Weights of a small mixture-of-experts language model, trained from scratch on English Wikipedia: 16 experts in each of 10 layers, 327M tokens.
Below are experts of layer 3 (counted from 0) of a mixture-of-experts language model. Rows are named router (the router's row for the expert), up (a neuron's input weights, with its number) and show model dimensions 96-127. Each number is 500 + 50 x the weight over its row's rms, rounded and kept within 0 to 999. Numbers have three digits each.
After each expert's rows: a language model's description of what the expert responds to; "gets" lists some tokens that make up at least twice as much of what it gets as of all text. This comes from a sample of Wikipedia text that the model never trained on. Tokens count by the router's weight.

# expert 3
router:521511478481603414479557446530491393468548438510517521481431555461526381555506546486566471520538
up0:501498465604470499478466505512550437450525517421491414493506498434450489483404541490575551529625
up1:489522519495584507464459492524562611501629485418514462450500485538529557552509456502472572481474
up2:343491563520524528417451567367477461529534475407518488481521615501504525551401533400502543465463
up3:501423527533439531487436502510484498471527430498512493449447494533502481484448480514602549520432
up4:464527449493567511468499499515479483471512490501488475420468475353494504497539477441511538494530
up5:565355496469540523447524512458523403450480478459503525525481500461466536558456450553523525473510
up6:506504474471485426496504576447474477538497439478531493533519480544452598451447562562526538472684
up7:429505528516478448512438529508498436520456479508540522486501495458454322552490583438629558507520
up8:470432515497473479437509480459479459480484406579586549385470605609543495480468539508587496511516
up9:470515545586530522445450469564519538486476397507500571491540469419458563549565450452524552425495
up10:477453490508490568431581468439533469563536494480493506489457553514481488434539539463533467474569
up11:456414515619551542467520492499478457526458388596549449461413513501410535574418568507573569549465
up12:516569453519522466589487460506559461520539560462484453489500511511469464519491494503501488479497
up13:550482502458540445489550494522412472494469508577483553522458585487452565535488542575525584406427
up14:481505432564492528529484454546491607486494492538385526478494496439498496599480508417474471538502
up15:545569521495591467484552426491485504482438455573580460521447495426478443543570620531553554440462
up16:526432395521451475500541356504531554562456484480418456516441534552519494578598492517537489486504
up17:494460496453500565400489497571494417480441459507613514437484560485482472461588487523554464503499
up18:472591518533481366487480443585436566512464423503493503483434469617424509553451483610558584415428
up19:483529509566472514588575384427489394506523416594485425444479532532484459483546574455446520542503
up20:483499451495505581552491412550535491559462472466568499471465525512507477526535470494480476467439
up21:461575507478530486503500522465571400475540439498560562547478598478543416431450535402501571530553
up22:528443514450552477432540486616450477456412484594516449466485529458456459398469555477491483495532
up23:434508534504550569508542491539438527495485490565528464500448451545506531469496550417520545479502
up24:476482490485551505518523463557494419459465564442523470476488469428438475428487530468558557483565
up25:510544536597527551460620487432495466544461489497528462441457521491447442460477593499606458518553
up26:460468435507525433445476471482418569489518476527471469480453497558513419509504463447501515457383
up27:595498457546440543401377474524476450549506487443455479523395558459422450526444416439506517582474
up28:522541487577523441440514465592527565567482478545440406489425526501412513557480580496453480474485
up29:489580504434552505529495519565568554528483414465513531481521614528541470444547534529526585496498
up30:505556580514496520440472421490608488449429482430451549495525456488477519530530466467447569421551
up31:547457483512509451355525560432500499489497556474534535571543403464466451489534487456561483505544
up32:486381524517478478475604532536463459479536619357513478434506417495548396474511382567515491568671
up33:478409500473516528588554578525494507448478506494468485439381459510477503524516571466560572512603
up34:514517528439548508475509485438550449435538505545547431558496502533500472486535512444430508505606
up35:528492471545513474536478542581489449463458406446473466436522453469468523527471456448519528515456
up36:457454488497531516499497538505485443528499488502521365409439510562486454503419464416591468460538
up37:442488475483439526544447502502492472509521507471517579470546458549443531526439556490474466558493
up38:420447468480497445525534544520516528528455568449494503512506495480490525516528492412446565476475
up39:407422519508540471522577501519513496486534467513469555511487494453458429554426495479459558514621
up40:495524539556498468497463525560455535501397556426478489531514487421524439552498474458536514460581
up41:485415482493458461461524507486583452390400463578526580498453479485505498529516504509561463558489
up42:514502542538550456495473489469483457523473470471513472404517462512478479517391459473539481501589
up43:422477584460508573527543472464533491479507468542482421443476512526508504544476445523549497502549
up44:421530579507500495535513483416511538504546499505505504426515466478534495583547472534440502382416
up45:511488491465485567472594579389461476569425521490557468455466436443446420496427537472535516565489
up46:477397516529501554463398616386556399515463527529499471489464516430512456580479471502514516592493
up47:461491450438473451467457560511477565517563473532510597452436464504415485474484479539483590515576
up48:484464519513509406519471570538473472474572418525444450478501497430568492439393607493459462450559
Score digits, mid-name pieces. Leading digits 1 and 2 in scores, years and tables, plus middle pieces of names such as Col-umb-ia, T-end-ril, G-raf-ton.
gets: "1", "2", "3", "end", "est", "al"

# expert 4
router:506401442466499454447566472488521491574458473416465370433419427519541404446526451573650461534542
up0:549452523492485417500536539558521478522639470474413465584489600502465468484439543400431507421469
up1:370468516621485623509526592539570531510430466477398436483544432551527474427464541423500551574553
up2:533559575515583429502476538447470572464442534483468455507539470479484467527423479456455504516558
up3:460471536514531512536585490502488401536516451422487539504434446509370423477489462539471435535422
up4:463500522517510564442573528489517337531433504501464471535462437577459459514479495546481513504487
up5:391464468539495525484528452511542492487471516452453404559486545371554467509496463460445563502530
up6:449609512480537475427583499443561550362550408433536502383471479463569498443558518515530485391562
up7:378551452498501464430464478529464543480581392499526480562463503572417534536575541449492644560462
up8:449444537498557527528575557453473649467493423485518601513517472505554544426529449505523584433480
up9:472455559530540466417497515420468548484484458553558460381419458479503468519528498516526583572435
up10:442532459482502469535501518568504512480603462490523526474512464463549529540596482589519584475586
up11:575540533446554459439419586535558473469519558494476438534531561427453413496458483494464596489568
up12:448529483499556468496613594514473480490484516556514388451450467553489492544630566494490519449517
up13:536554578481533528452494536544559547484508449516523488485490540506497506496528456411654444523548
up14:598471558526489515484530497437535524468642487481499447442515598512503465547550514419492557497556
up15:459390519503560444454608477445542589420547430588556560536431517509499477483524540521610536496532
up16:505455454495508399540510424424498478493462476550424454550462535568452527420447483539399430449563
up17:479512512463557525465588420615486468462518459466450522453497426488479415485439561568503524463604
up18:582492470511543438497559477511604468562568524443515510487542566574486462505472507487541522539549
up19:501515539563567514486437443529442558479515416537597537481501515537429567446498516484458452536543
up20:574482596457448529484447510473513551513512486477526457435477431414500503480373499464542510480565
up21:480522519526470490509532562455489476470480544565508452596502561528493507477623476578521516487486
up22:523545444454521492452521406447482422430593498529551548475527514476530455548574502486467520637504
up23:533511447480536474474492445450555472532447393578532435478402503552501486532532517545621553514460
up24:506460572537517512427557510421540545450448486533448448440384474550446474536537490531482529487448
up25:541442525466527493542439447433483466319563494474573432555454552552499471488495554532405506452508
up26:486524549522484437559579463603435519465453472410428405592388538526503484445492545519546550436479
up27:366478476490484509422588586442567543514532445590499461487374490447509478546436522501527466436463
up28:529496493538482466603499479637504517525444398491417518479470504533515525549461515429446454501452
up29:516497567568464511516517479469518527522488445532498481523517501492504464525523470418520471557460
up30:462327501651427573404409469583517448434482480449461510444386483417455562476518542425507491522541
up31:345522497518445464500432512539475577539469488450439524490483561436485500589472455492524428533495
up32:509450488481522467546599454464396532493546507499471500465509468532540471495523484526429466487548
up33:445443488525452521554623535586519450460375462487507514534441533431402487407419500416485457532518
up34:514511509428605565477521542441491547455543568526537485460450458437534478514513484553513544514482
up35:420505440451538537463472388462506516432562465469437490512534535482479450488461466495521506463498
up36:513483490537491644433505489493565542509458414443601463450438467526469491533487523529648497437495
up37:454492520543473457517487463474462548493555461495396500449477652525512442527489551479455558455428
up38:485474547487483499450497424441444448464533499444428508551482410493505453513517512521455490523494
up39:466546537495592454479533528479601504481497500585524539455493560517487510492544506492537471452534
up40:496529483495487467566557547555446534582526391524481423500465511575521516621430436429486481477519
up41:554477460454436555491423380595616564505526448583460437454484493407471532455421421411479531442505
up42:418501546589524472444511444407478455484516427492437558573438500534471428487519493502479462460446
up43:481414541506512517437514514431514439544599514568483566429429456394541431486546496554648559448541
up44:584436512553516473446447451624510481484518578510454566503510505405495458505450545517466525544557
up45:483424520545511554491415447479429514567511502400432473607472497480530417497388544548525521598446
up46:552461504462578414485461541419469515516558491528520541503486513395512496457463489532525571605439
up47:531452512450570440445432458530592487451490499518567535494478388496477481557567457544632527512566
up48:557482580513483423495382474503436471476510489444580548472534465463454468501428492532502533520584
Digits and word suffixes. Single digits inside multi-digit numbers in tables, dates, codes and figures, plus word-final suffixes and non-Latin letters, such as 0, 5, ive, million.
gets: "0", "5", "2", "6", "8", "4"

# expert 1
router:544527485559447510433537397462522501570497474504510575441400445505510467605504520559592534492530
up0:470491434554450470485571432463384536472573510505494356462414531553482418463474591511516499393449
up1:539505540538427565497545434520523511494474425468532536486437502498550527541502461480466516451484
up2:491515472611577484484577536485550509581545440550529509494514522442469456475473550430536517479407
up3:457520530492560442509570443442458574504559483497506484400402515504450495531411490530495511435449
up4:513459536472550460375566504508552499400622481579355514566544567494510438423574496526477521439570
up5:543482536567454493475438468521467554495512440509424458422479574547476442546474564534561488563543
up6:494544638483463584538521523469498403438425514426466480417560493559511522489481558398491585473528
up7:456495548585446564426454508557534612526580490447435485452534568491433479581602438541589600473506
up8:582458448554499533464454581480607391518472516470503481517561496569462486503483513585546585532505
up9:526366488478425509544507503425551420511465481559472520492505534527534454525511460439512568499506
up10:519484481521586434598451485558572461557485480472570510482403485506467543510546535490666524595473
up11:602396453448508529474489529615485451410466431483611476462384518516416455410516502475569521524474
up12:530467445429552530538459514473483541414498439550468505453490486395554520401532481495404447503509
up13:432524502553574452459457547409573514516497511572467526477433516562587488459414422447499513431484
up14:498354565500491495470578481496488453483466503580560507510490580449464475557578466476498496483532
up15:462500512548522427443490481448465548434538538546517407521503480456495470485454544533479574434598
up16:514551475440446484543567410535560447457558446511496472458522559539467473545533523559518456529543
up17:425467498500519527497497569524507461519519580443525488462499575435576487488449459487479506445434
up18:508452532486484426583419424458493442448419479474457450508550598490493497452456527306466519519534
up19:535511516572614425416607560500492563523557548484414476329504469492475559445586511519564471469584
up20:514457454436532525483508525561550495473542546534576474471561455493490526461367493533595492496479
up21:529529463508458483473475424581499450472497414526497492513435454410456470488488594510576672507482
up22:480479479471524460429546556568530493429492519503545506384453476496510532505594461520513548492599
up23:496486481550515521503390546444477550521479480540481439500468429593472521507543517495538509595526
up24:502517553526505545480555388451504594479474472523475509463510456516437510465532542525511586468501
up25:491459481470570601547436484494470464509447455463461497488506519433454499466631537555528459479541
up26:391448480498528461472529478468455529500574455539547505514450563496532447531530503529545516537444
up27:428500481464494460497431462533510537529499573510498537449423453553559520503525448525532553425473
up28:590529490441499480504549588554440462517421472574475431506445536470560440419523619507442479427577
up29:533448459459521563449512504615492562440429457548473521560460499480500525562531610433565525584457
up30:538484493626561535434481452431526544469436445519530460481494508461541486443536442466511510382492
up31:463453489463557491465517452411479439518458529437481434459444536417468495474478447517554506527516
up32:394458514435546500532506510504521302450484503569557406498472514511632535513482467514458543448446
up33:495559506533529535436559464511521435511473524504479504641567481457447444493506518508521492499573
up34:531511507562456491527545557522513491476469535518538432471508449491544486552498527560554540551538
up35:477488482522506479534592481491452549492622492459412544534470550546374483529526565499481580524551
up36:499349469445479538504489512563513416464463437498534518529350460478517470523555490444573501378577
up37:511512496563461514500518470525525493533579552493487493531495483510492476491518512518460546495576
up38:503503485567507501509521462433569374353500447582535475577468594507428513409374541553455511551531
up39:494546553515553517439556477514443540527433515532461422392390495411547476557512481513582472453536
up40:507457436519472438472467601502525488465515440487474512445452500528524485504502498544549538531546
up41:502505460606492581542520432496529379511414496493457508441484559553469479509587571475509468507521
up42:506614508431516420460463617471484466536552508489550469517458531599577442545366462542594517444548
up43:521465508498468636425508581416551570560482500433456477535551533399550427418514507443501506558578
up44:519535548549508501485488483515534485558565439495389517453513496497510494494523491451529431444556
up45:524394592525521516446477456498505475434568429535545514484483559563564489543447448486513464412493
up46:508540520544483582492506422497496556470502477481399514502539465423483480516430581527498537531563
up47:428589535504428507460603508467497565482517474442399469462411532448414488504431449457494510450478
up48:478535498454488533491635464442403445439502561544449506465494481477423472404571602524509480550520
Word-final inflections. Final pieces of words, often plural, past or name endings, such as es, ed, a, o, ado, ara, before commas or brackets.
gets: "a", "o", "e", "er", "i", "es"

# expert 15
router:454493533598493436480462425474524496447531496366521456452426506559527447555500501470507545483417
up0:441446404538458572584583600567514553545560527418517488423490528440517498560548542497559496442498
up1:555536427437525513417507512534488454466464557590514497560480479473470550541578502444544506538419
up2:582443608587469505525457441402494436551420471502601503424532458490491502484492530422510483454640
up3:544349549506511491490527387481474535485408465564457492523488482528488599478529511392500494415585
up4:561521555532524496455477510565455540466581491522519665447416507473556498579588536502510541543411
up5:470496576518606455477482523516517512516548484594458525441513562477472425617444447580510426481474
up6:389528461464476472547476539465529490506530389559519435473484539533525453575448525490407504526514
up7:530422512472458569535435476437555555541507361524502444507480526521553538527491443401418489470566
up8:588477495418579508550492453540463564544576452610478556469494428436609507524456510462446495464617
up9:540569491546531447533449486446537388473511464445538509517500501559493457430509481529518549435534
up10:513434507492569510421549500452517475522482442537456416510387563486554483561527481472504497556512
up11:607521426532494492478497552434432515438513447546509522470430545517480537473564521506578545498544
up12:535495489387553505552428536465620475555521483446573472454445454471536410461520521507534498511519
up13:497498451538497569478559424527564458523505502418592485449426540462443501544452508517543492476440
up14:472509504474495468513524524508494555542478490496541553460439514476539421452484380539505590582486
up15:454534462415566461530514472520485460509543462471472481525561446523576447530454537431578455367527
up16:524452531450615538500523433419537479521637565508508462473436459580468549472526505543503531426518
up17:607419562436462530493529471430495464454532518512496465544485504506532464479453479496514532494460
up18:514465562427570488562433539676574456514434545560512511594414470467460409542537630541511500463408
up19:502477516526448562482495584567554445496500504498451483494460527506441454507432480501516560453466
up20:555412465490478498442551466504587427516515475493547435522478514510448443417495542459554489540556
up21:490463465460531510493577524530511498522428529431469622556454453528480476499459462552467487484558
up22:465541543559508553459518470528457492523560511510373500486512484514505467485511394507493539489452
up23:486521471495566435436488501414480455505514465498479445434414559451498518542557507497453417486481
up24:522544470515474532434535494480453470513475504507532494477473450452328504467448498424545562466511
up25:508442473483500508447430522487526465512500430486469525470434472479487487442503428504526573569570
up26:441542460425508550452492507460518514448427442494564450506473487463519489527514483435554473411431
up27:429469606501483512520471552566491422537511415477518547472460557511563474514525520524509527530555
up28:409515546518469580464475416531540463449476435522523467520456517509451436535443527458477503451352
up29:481550403520475592549444558453518490415508482496517485580526550543488503500543594448522508549527
up30:525465569558497502454570483497492490456520491521434426366446437485522465385520483419457513487562
up31:450479457490526452453621498435510460507577500496564452497423530532471529600528450551512621396462
up32:509410520619515517453393444480439497509458449548459485443513552426498469466559460403520497526469
up33:528568505479565459495592461473414498485459558477460490537383539527462398541536541412461535496500
up34:518532485559515523487494453513568468583553524517432421481486494493440417490545398430501495574472
up35:477536497557533487415519544465545457454534480498431532450466609529400461527590457538497461486504
up36:420520577493498449482532461539419516478464524483382447481494564524418464523498532498504516459472
up37:483456423566565528433586505486505484539572495547473465524525482486458418422397514399514654479529
up38:453402439431514521457438560488548459456550546469465530500440515432387541504468495530516482601596
up39:513524565559567452505457415587527522476544474457391492553563568549458403516425528504465509434508
up40:400427452455492504491459461522552434524474459446455511379507488537473416514456524452459561558434
up41:452478469467496526415448469426521536456492439463446536447545471410514446373482513534476527444475
up42:515581532454510450473422472440452567472413448585492494418450444503422542555564523500488555450464
up43:447531412451512551492469506525502428495464460548543451472504490547502554566585601521517504413428
up44:475545541473593559503535438497504493590491578477462469424491597530573517454487512503518491492463
up45:458533484378510544478467515479500483534506562432487560470505488562518485518559576525525542483472
up46:546476480521532409409520402471532488490496478526464401554475512479470482424590445485470489585534
up47:574524529549474536513498438466381536555483478483417558436526545498487449520573585521486508461557
up48:468474543484498585443432410510495451508608540565475469531500506427486475553542526493473509494409
Possessives, names, roles. Possessive apostrophes after names, first names like John, George, the word born, and occupational endings like -er, -ator, director.
gets: "'", "or", "an", "born", "ist", "ian"

# expert 2
router:518544563503479511506521531477472481426498457555478453456468532508452472402579391481508546387518
up0:603495470472510514516517525492478372491528441420507625417496420522547484450511514537538591525527
up1:447521550504466591524516511498561487545466577532529462515487496428568422504533496345501522465517
up2:445482531444491501461476510550461472552548493472504575516502548512511495517512488535507516426457
up3:604475463468544413575517506452498502465519563443427539493517450557503548501509487548544559576496
up4:428547435654521457473594472499488468426485515539463488415538557462472510512531556530525573488513
up5:506545508408470513444430452437525482490494532474539533450504463547565528528525541489527517453484
up6:490406445353556490573470516453572530474581443428513460523495569533586511479522482485526515409479
up7:524541552589505466440456447519563410435426387537538436429512511477555471557464452466570488505519
up8:428549480422524559494464518584498525516491524436486486441527474438521544443502420545497542518485
up9:421542495597517523563447566595546511544564487459488513529512547526481468576492475509499452429452
up10:456603583460506495510404464521466483449485466474481428526500439463478502433535452444492535558535
up11:555547468414525486461434531504539478513522530477457463538514523525535492515467494556525459533567
up12:377532389553528523429485468506585525485460540492503502530514527477572482548514549456517480452531
up13:520519406502511420467510517506510475499505526532507492479497589522528490526542464519463525483622
up14:498503444436544532559514550470519483363549535478558549427479560478497448372413439475485542529448
up15:371434428472492520535527518453413486433503462445505410476500487514485489559492463465607425486512
up16:449462469486507528487485571445615511451553452368543585540434551521531497476504518465451596480498
up17:388549552495500490394542555567476407423548427494468454512492549534508424455458572522509478543427
up18:480516584559560436400499491462501393465514488509471469356464455450433490477409525556546518490549
up19:584476481485489512568432436482442518544521493514482528438497433533571467464493460599541502551510
up20:562462509584492449439496484558534475514539505469523463482484556576495455554463476484498482513570
up21:510476485470587509478475463457533435488516469478554512437497447461432517617471490581517561477459
up22:448545494473480619423485581503473476552462482464486528545525530487519438494521529458522448506572
up23:531591542576508542490478516559449545498537380522445460487442529538452485524546514528503586529522
up24:427503523518524447584507484517466471598479475433505450552494472489446475401451555483474564448537
up25:548478467417517456508504559403503400570499519504461482482461505567420481498492533493528507516531
up26:555524507481510527524462557496541571451585492502524498514520444486490550472380512481514579485588
up27:436427491556490565503565537498514487444450495425447493529486443510397492583433513547573556480484
up28:518609430545533587495504494582477484427448470513530358469475518478442502528493543500519536438493
up29:454579504514521450557545544490517499543486348470466469547468406529418477408526517482492441515515
up30:476485431508539487406530502511437456436482474534528445464478417479534514491571494507531490514457
up31:524508463492511485448535421483487511577455483514440398482459556550528458560527501451474573478456
up32:585544481516447562545511538456516419504520404521499468494473570478435510426491528417499473480582
up33:476526516572608651549441524450503496487457443567522449462491445488439448507521568460500485498522
up34:536448446545486460463452569609526493450571530538529502543461450409547468519509396497568560482463
up35:444495486482425487469549471570496463476563489505504512509485543455511483441467515436482616583533
up36:460542526506484533489434491466509628471494474495585481403526582453398474518462484566572480549446
up37:536375534489538537457550569484471453494489378492416505543478505455486508436529482515471476540475
up38:505634402436527362518510558604538567390560484531498631557499427492527473539466504541521592538461
up39:541508464423511403540613465530445433513559551526464438555492376458502532432500410488474490451579
up40:523491482479514510429506496557505519510535472579560493524483537459432454460464551651439516507533
up41:488426389504475467504470494607512487469530551496477560493470540512566474441456470415416443483473
up42:537524460541530571470539519569459415493493502453414583464507485470494489537496488480525463494481
up43:478633526450539494582483415496433476462494530513549409444448484484553504463546549530582496526523
up44:643462446462547471493513473466512450529464418480513451438417499550405521551545468501524549471554
up45:418514425457485471479452528481550519509551426500460600500481527571476495463515485520503544548504
up46:502526513661536522510410444460466492546482510493425538494422475550543477454394463542490470429502
up47:612497527498471512495468412529460400537479459524490407506458450522467485443569540537554425502559
up48:490470480522488631434502474548469390521512571540522539544459556461496495494546578429543543470542
Clause-linking function words. Conjunctions, relative pronouns, auxiliaries and prepositions that open a clause or phrase in narrative prose, such as to, and, which, had, having, after.
gets: " to", " and", " with", " for", " that", " he"

# expert 9
router:475473508543561558383509472522522448435498492534433529508435460472486426545491499552553517532486
up0:417531570555450545452513422393584469477503532507377404488463524540485481501496582440537592511432
up1:528436561530479461479543525481445485481469470546435493560427506499514368504459466524512506549525
up2:602552493430521547506455535480423529601482454440472520455491482554468506469613510586497481490501
up3:467501552532522375479552466516466399525571567485412442533463533503577409384417439530484600546438
up4:474456426549525566453496434518495562580445474448475470445482538475471507562452553496515502506499
up5:442524468508463445489447526511492549435409491576560471473429552544483481467516518509517496502535
up6:552506483583552473465587512587498514500574466570509404501454533462545480497537580499549465419537
up7:507528412497477612497543512528485502524462462508428514476450535532556462455509517432497530501480
up8:484459548530543561563473464532511443467577559488419527485500382430428486597571577425532477511581
up9:515532477467516421377463537514579501429503520538468494529488479435491453497542460440547496504529
up10:518519536453527439438518554623495562427545417461457512481548456464519507497462436575458491497582
up11:514562475528553495460599479510467499518486461515485447431399616469541532518597419478615546438460
up12:376439475553464517537474433474444494459388497502555496447563507473565477421545456446567586545504
up13:460447541518466465445523464504510571482510515464484483416460499451490456592543520605498586522533
up14:498465544469517541398513559347559577509417478505549565505494541427481498460477457478448466455415
up15:374527505523450421470596446571479522502483526548476563519450451563553518662561489535456525445476
up16:474455463572514530542496481574443521475454575582552509530495442418444471581463517483563507465478
up17:429523379570549510555586446560520537445526513534500524450430476525536475456605457551569499485420
up18:531478518537570466544484458515542438471457486497416421458492439519537437551554488564475455488463
up19:503588508557504515476424386474525503505559439580469549538523476483485476565462498560517538566454
up20:562445404579455439493557526570522553494566465495554462473435533507398471516442447471651528561427
up21:418489483511554456396496477462482485414598462536510566427480484533511571503565543477553531424492
up22:444428585645534585488426488549520509480497506465481540527461528459552473530421492560459519438536
up23:397555426512437551546573498353566542543469523472513456516477509541521468501484571472544522505444
up24:577567498464544441498458527562513479500440412589497560504501531525579459474458546591451532515481
up25:606483519471518515433560496426410446559487518341572482430473589511485451371505485510455504493566
up26:520418427555573527415523519477470467481565435548370551549502547518440428422470550525469536539524
up27:545597505498486470448500411436549485448477488440494521496443522535546512533512669512528521458495
up28:475466524558459408436496517536549515496428400472490503458484502452459456470387521432456446489525
up29:605484409639544496521496505488540408511481484539482519473522454432534507473457560632471468515476
up30:480559489489501547575476544522524486483493489446489517547467504473506459523400497508492497521549
up31:407534593507538491508443445511509530432595413544467480527470517530570538513579576499568487518486
up32:478509464469551477446521568537490515432530493516436470402438592598480434547452463495515499507545
up33:487441361532449574516502515475582569451409485475433520452529473534498438478545534482496482456539
up34:555452484463497497491469464428497436523502500526546530569493552545528448499397468424466516371504
up35:493403638511536491433465488521539507514513511443482455510419509468595375545460461443519466486506
up36:628490539495625498501496522545539546602481449456637483454462527615471480441509513521517478536604
up37:528469565514514427469572538564459424543536466447417496428388521521467461396493551492491568527482
up38:468460452506552510500576415478502432448556531483506432524471543513402473490414546539441541506416
up39:474598574481484427490460547474463526486483451512506602559463548472458489593499497444463507523512
up40:526564476520531483491620527504451573616569430414413496525508504483520466474565460522453519511466
up41:428507538492579445386534520583552582463462421466515546458435478444479510563591506546493560540475
up42:508462412506544553471493514544505581514546473473503576523478450578487515532512493472491526404544
up43:597404417525474483415481568475546418526435514469474501422527475534561466512543565456500555466496
up44:487590456509487577430515481598543525595510474523365489456512446468499440528385521476477523514426
up45:500556476485548533465478454589480420475453427602517463517491427382508502559473444550509471544530
up46:502478440531423498504561475466464453501494479518520507506438577463386522537503500545517501510594
up47:545503481562469564468503498505559480510513483511456431513493508504466423479530502533468486529576
up48:486479523463476582442562480532544490465495555433605513489461517471624470526506505471542489430486
Table delimiters, word endings. Table pipes, line breaks, periods, closing brackets and percent signs in tables, plus closing word pieces like at in Combat, ount, ureau.
gets: " |", "\n", ")", "–", "ot", "et"

# expert 7
router:504467461494616525490479451529542424431460380528503511530529445556454447443462487461618521490554
up0:481469461574524536385515539527489504448452480546477457513502508492444473442550453557496431509508
up1:456510511481572514486564564454569535494503445409557397387482454552465531505455498374566586497555
up2:459566542515534484390479440424535426553519439475520510512479513538535490463414478451574624538550
up3:477433558526497415487583537447522526525475400507446411459521553545480498430581512507563513528565
up4:450568419484497453470472516529518562521534390510545492424467500466573470489509440530584510552452
up5:544472449502462462558545465524505453553552557364489510515497515490525427573398469545555555493483
up6:490556589554573478423448511520506504506451524438471396521524528555558483495464514476583501474595
up7:441462513515593459504582456445562555473541459546546522515481539466559440506589393476486505548445
up8:423439440491574486458453574543524430461465420500511526492472509421479505554492450465462475530537
up9:441546428547521510414485495514466515395554463489465520579501531506504486494450505572570507422440
up10:438418464469482563490598486452499445459499550487379538473540460570489448507582525550486557490530
up11:482510527535456508463541484558395435511491529550422529565460550480439466529528564535473563502496
up12:414466462517561494507568393441540499541536353575524500436448528477512485539495566460514475458499
up13:500460437550506623514481571473508494462513492473510477517488590561439476513403410484490502520565
up14:438548421437534418499504516513516470593490533469609499536467540586541402515529513531499571416442
up15:515560521495532422478579413461512446458501529538525360410479551475486531535494505563522504455589
up16:455470483512491616461535485479553456547546525562491512513517536591533526501544529565485427543513
up17:511358530455425484453559592505429537517401470497520421492435561413485493530454509508495511514578
up18:475430515537590538483436509516557504481537452532434370440507563494452508453543503513496545455518
up19:493509450428476534441437519508520537465480370411493550450500555448480533488428478618538511469445
up20:531544456424502467582448537492451434480479500486435447552437489574516515421534480431552453487473
up21:422459509511559551536533554587517452498477472513444588556474560566489474424457475443464543527516
up22:504566406555531456462511523566486501412560463570486389529460555474505548583467636383545407492548
up23:510458535622543502441451482494522490482464401424564483439494474497455469532523534493542567492548
up24:558537480541463466415473506519520489570469503499389399433482477523421505503556477494525447505507
up25:527489451503505511542632471537411467495429491533501538455446535472430453529489599482532529412455
up26:485516540466424540496508580525521500470421566507550502503492489419454481521510459493570519460493
up27:541422571469523484510488499527505489493485471530494508409525588455614515561548522526463492547491
up28:509409497495544412543517562559426557396407420591543425472488485435502483532460469491500523513452
up29:401513399476477535504463521554541515518464454421480528473435503586569495532469505422572564442485
up30:534428499542571469409630585498421606480473441501472480482498571564467508489535475495605535518427
up31:422511458461541586442443477542490488472434564465527449483474446442495465416531491533481536521512
up32:477593506512492442496544434603510477377500431515489536476456512497544477488544479542467582543372
up33:395513427474521454514545545519521535480505543497487521457459483510441428482533551522527542499507
up34:496377500462602557521476588485463484514469463489483554503454599584472423422452584532597553552537
up35:507461384527505550474577502497515495566593554534561432595474472554537406522454524419454502432485
up36:519479450461527488461555549449434470495400402425387421413481518488515472527409449530428522574548
up37:516410513675614369474488450445507490417531473508532554501495444480499497550469464556482591444501
up38:483562524440562523474485576467366553459419564454439537492442550461524417515462599591627462520505
up39:397504475613521508480388555494502474439476555481481449462473510506514395463473520417583478431460
up40:518462477479474574484555400456515467510509439528480504462507412419554502503587499539499496500429
up41:543512487501538519571495449516528528436562538493493528505459509479449478542523515529492504461503
up42:562372562537550487417485537454561533523468514478469425520441452443415492455610478449556541459529
up43:495430462468528493514583545440480424560588440428522593524480562525436531459508526387609526361499
up44:606518471520624481572501535471485469553638500508457400474477522573548497474438603464632536506562
up45:417501472528534513407537398496504538494524534490537491478462493508411527521495557380571462535512
up46:444520474510591534599463457540589347492561451458526487477536461520505534524484479502514547478547
up47:549535417581504460455527535558530477457469477550502527553509574488495498457541492512489523470551
up48:420558574482516539452458432463499524460607450492471438491536556530584442496526533536562540511436
Dates and place names. Digits inside years and dates such as 1787 or 2016, spaces before years, and place-name pieces like States, York, Zealand, Wales.
gets: "9", "0", "8", "1", "7", "5"